{"n_layer": 8, "d_model": 512, "n_experts": 16, "experts_per_token": 2, "d_expert": 336, "d_shared_expert": 448, "activation": "swiglu", "moe_layers": [0, 1, 2, 3, 4, 5, 6, 7], "router_score": "softmax", "normalize_top_k": false, "routed_scale": 3.24, "balance_loss": 0.00388, "balance_bias": false, "router_noise": 0.3, "router_bias": true, "init_std_router": 0.00662, "lr_router": 0.000265, "vocab_size": 32939, "norm": "rmsnorm", "norm_eps": 1e-06, "tie_embeddings": "early", "optimizer": "muon", "lr": 0.00565, "beta1": 0.95, "grad_clip": 0.5, "batch_tokens": [32768, 65536], "seq_len": 1024, "train_tokens": 424900000, "steps": 8721, "dataset": "wikipedia_en"}
Below are experts of layer 5 (counted from 0) of a mixture-of-experts language model. Rows are named router (the router's row for the expert), gate (a neuron's input weights, with its number), up (a neuron's input weights, with its number) and show model dimensions 320-383. Each number is 128 + 32 x the weight over its row's rms, rounded and kept within 0 to 255. Numbers have three digits each.
Before each expert's rows: a language model's description of what the expert responds to. This comes from a sample of Wikipedia text that the model never trained on.

# expert 15
Word-initial fragments. First pieces of uncommon or foreign words and taxonomic names, such as Par-, Mel-, Bh-, Pro-, Ch-.
router:168111144130130160117179080186132146130112071138101130073162074096172106185071165147140160115126126187115153187140150099149147136123119119104090120114115208099091095122116153069165168118135171
gate0:128143129165104142160092112122030074165100122121115139135149123114182080158147127135117124116103181187103144134113149099151152129121134095107113167111100154161173155122108143069083138076131134
up0:133113061143149183112119137154187152139178103117109150077119121171143109149127117115100132159114099146120105120098105165125148053115070117187143109091123141102068109213095128130144111214143156
gate1:108084111093095211108128077071078101115105164064084117093160092132108136103097161128124140159163163109116102154175095152136149122128082106118123077114149126089125175214149107122098173138133112
up1:158122127104164100160123141139095195117091117168115091097135172072103122084129165145115136196150146068160119148137109177178128071123170122108138121131117130176133140144093103115123112156132148
gate2:142108102146126110152161084134086114142080112148126099187103091159196087090140121135150123125131144174095132131182114136164121081138115113111110109104145130146086106141109142104177141080096123
up2:115134072077137109137091170070129152131108186141110093142144090146159105163116116078087166098128137132142098091071106128153039166149136149100161059138170154153146078140128122121128108050151138
gate3:168121112120188140156155132162171131123090147127109112080076176136152147134113140187144093145144168122091122083130160134105158113128142137179143130113094115127094151105086124167118166149186120
up3:088119086160120137135114159108132097133175130118155158099098096131082159169127149133190084140108127118169153121137112114126141147056154141157150148084142198086168084103124131098163098124151184
gate4:088114132127138124141060123173138131134125120078141121118082072081104158135076167134100133105115133109093165133152110118134144107163078136120195099076105115089114127188109162077160155143105176
up4:179177061122155144117103144100129073119118096069147147168119092102135123130102168164125058151169121161090141151109082148133087073147153121142149085108157132152112097099110116113080117099154079
gate5:119135099159184129121110109106088126134188137170165125117201108150149155098104142136087145191123068105104141084086134150149158129097138117095090133096142093084149153149192129162076141203119109
up5:119119123155136157087136088116119102135120162159092133150144120141155123199123126097127103102180162106096145123173117171101091079134149112196199052135108161086149128143081116103133128142053068
gate6:077176096087091116094095085101128133152117123110115148167175141139150132110150099073133092143148148137130175090135149163128124153146107145155158170114102123159099127059142087098087154128072114
up6:115196144134135181155133104121152123115119087162164117072151126101143127076091106120145174106166098164157126097096085101128173156131132131144133196022119171061154127115174062165102151187124089
gate7:134135059145088099119142157113096118106151130094098136052168167138188158142137101115134174124128135095128079089124141102164068113072140109122131194159093173166082078165133154124131175112133099
up7:034095084114081132155082171134077108098145101095103082152126069134072097134089153121133132050114142155070099104144130091106163158096175120139178129062108182117143121113087076126210159163141128
gate8:123154151082143117091143079126122185187151133172102157126120171156165132107180095140143184117131186160058096156130143120142161061195205106148147125118105159117137162162145099177144094143125210
up8:159186155114122126156129065084152145137143126134106138101149121118178114141073112155143181094075120120136126106131174144143133125128101172168135148216097139145130131124083164128178097176127102
gate9:087125128095087137134107153103109079148121150103107128067152156102158157165105161198136153107123179152170133111171164115192179160114160128096137119118076183184107155129168116116170155158084107
up9:124106108125077094137081172179156068184188121093103120134132153085122171132124152148128161136115106121158128115099145146139151132002117128184168134132114166119087121126138152109115076089081112
gate10:128049074145159121134109136116123103117141113127098126154107082218180209148086122135141130065170163035091087148146156141118144101164144093097118099117158125153093124157171147091099087160136145
up10:145168138078110121141163100150162100083141137064145133134097132142121108112112137103133084144178169115126145087162162061099149140125135135160179117145076161086072160117127122111083096169126102
gate11:069133141125156146127219068130101143097179116141094113161110163155070153176083182161104150114171185073169119120095105176082128145102117143116093157109104126128114094119110135153050130103156138
up11:144178153125168139138117177100081136095118083128155117172129108114139165159116134105117140150142129112112091100141101170148075146234175120113091134143082164164154137095103084115098152160127158
gate12:157155122131198147135111177052152153146109128145166186096131131109169098120116083161140138138089131140098136146189112129128131147126100149137105125086131118171162160186129150142161186133141138
up12:063146108172158137137113068082151160096105134084204122083131154131184103104176128124113102186166109187142111042163124110161117115129159048124058060100082161109128159166154188135060141136129168
gate13:141156114157120080118198138095106145113165084097144130118091128157099090126132133148114127084172149198188208167186133159167135143103093148122108103162096031118092177174114174168122086117121146
up13:178139117147153070133147171132150128132146131086147144116151108093129104127097103103098137126124157123166134165097091120115107104132143110160125087081127107114176082122067129119184084167107130
gate14:108089131137094122128135169128137065172136133155114104138102155148117107204155132136159129181105111152122110129143182092135110065117134165141160138125230105139093144118150147101118138126117166
up14:119127140145098128101128106136098051119184157106128207100154173166187124084104167173187129146143165086159056128113140153102111180124107132141162105098117105128064136143143159147110138151117178
gate15:137111136175087145077147150125160145188113181145091098119106161181059102107108139135142176115109124122142119063176083073131151135062079103144046112038129129133113155166125113115100102165121105
up15:157110121161138077165117126152053105183084113111108122075110108119085106184176066147092116135145126170145134124148125128130148181127114128165088125123109101145101099149103166109147125155128134
gate16:113156213159055110148113128168108117162193186142134115153122157037109080143115143149099147102157104125168114118103072134102155137166156168140137145135165190156093127129134160164079144108142110
up16:145103155102168101130141145127121090143136156127134124147147143120117095063088140179105096131169122114142104103150141100146101097064131152131164128174127180095161154163132071123138171138095151
gate17:115138148115131186127095181116093099071172131091124172136116098129130160147119173095156137090107118160119179089131145149197127148133115138136145162167150106116119087182114134142124073163140157
up17:160115108119162082128195125053135111138100147101109144083182102016135128081103158164095132144123192206148182107130129132092138171184127153121136145119061136140124108163151098081117149134148096
gate18:138168151101165126148068123115145046165129145144149126149136172133115161144101146080124150095095107133093149113085103165124198100138163113103143166174171124108121162052129067090143160142115127
up18:182204125077118081150182100179080149125132131088153106094131083091144138181096108144077120081126192166184143135121108133181119138109120139126156153108133099184133066120094117139131125100095153
gate19:094136099157107187147134115113165086155103182125166132158105106135126150175115111097096148112129087069099144132163111167118145154092140160160134150158122115165104056093181134147147143086119088
up19:168140150059111061169128149127137072199095075149097132147105137175072111107145118120124090128121150183183134143126150083103146122123182115144132144118130088118162160168117110075114098161188075
gate20:159105134154155133105108121095167125085148135111091134149142139104134119150131150128114103160108119124122105122145082111101219113123136127128171124175068129103078167136095078153137138133090115
up20:153156135159140073107095111119119121068174146124103134138144114162149058133141127112104085115124119137137136155143120148152143187177063138105120145089168100126121097138127165125093090124085103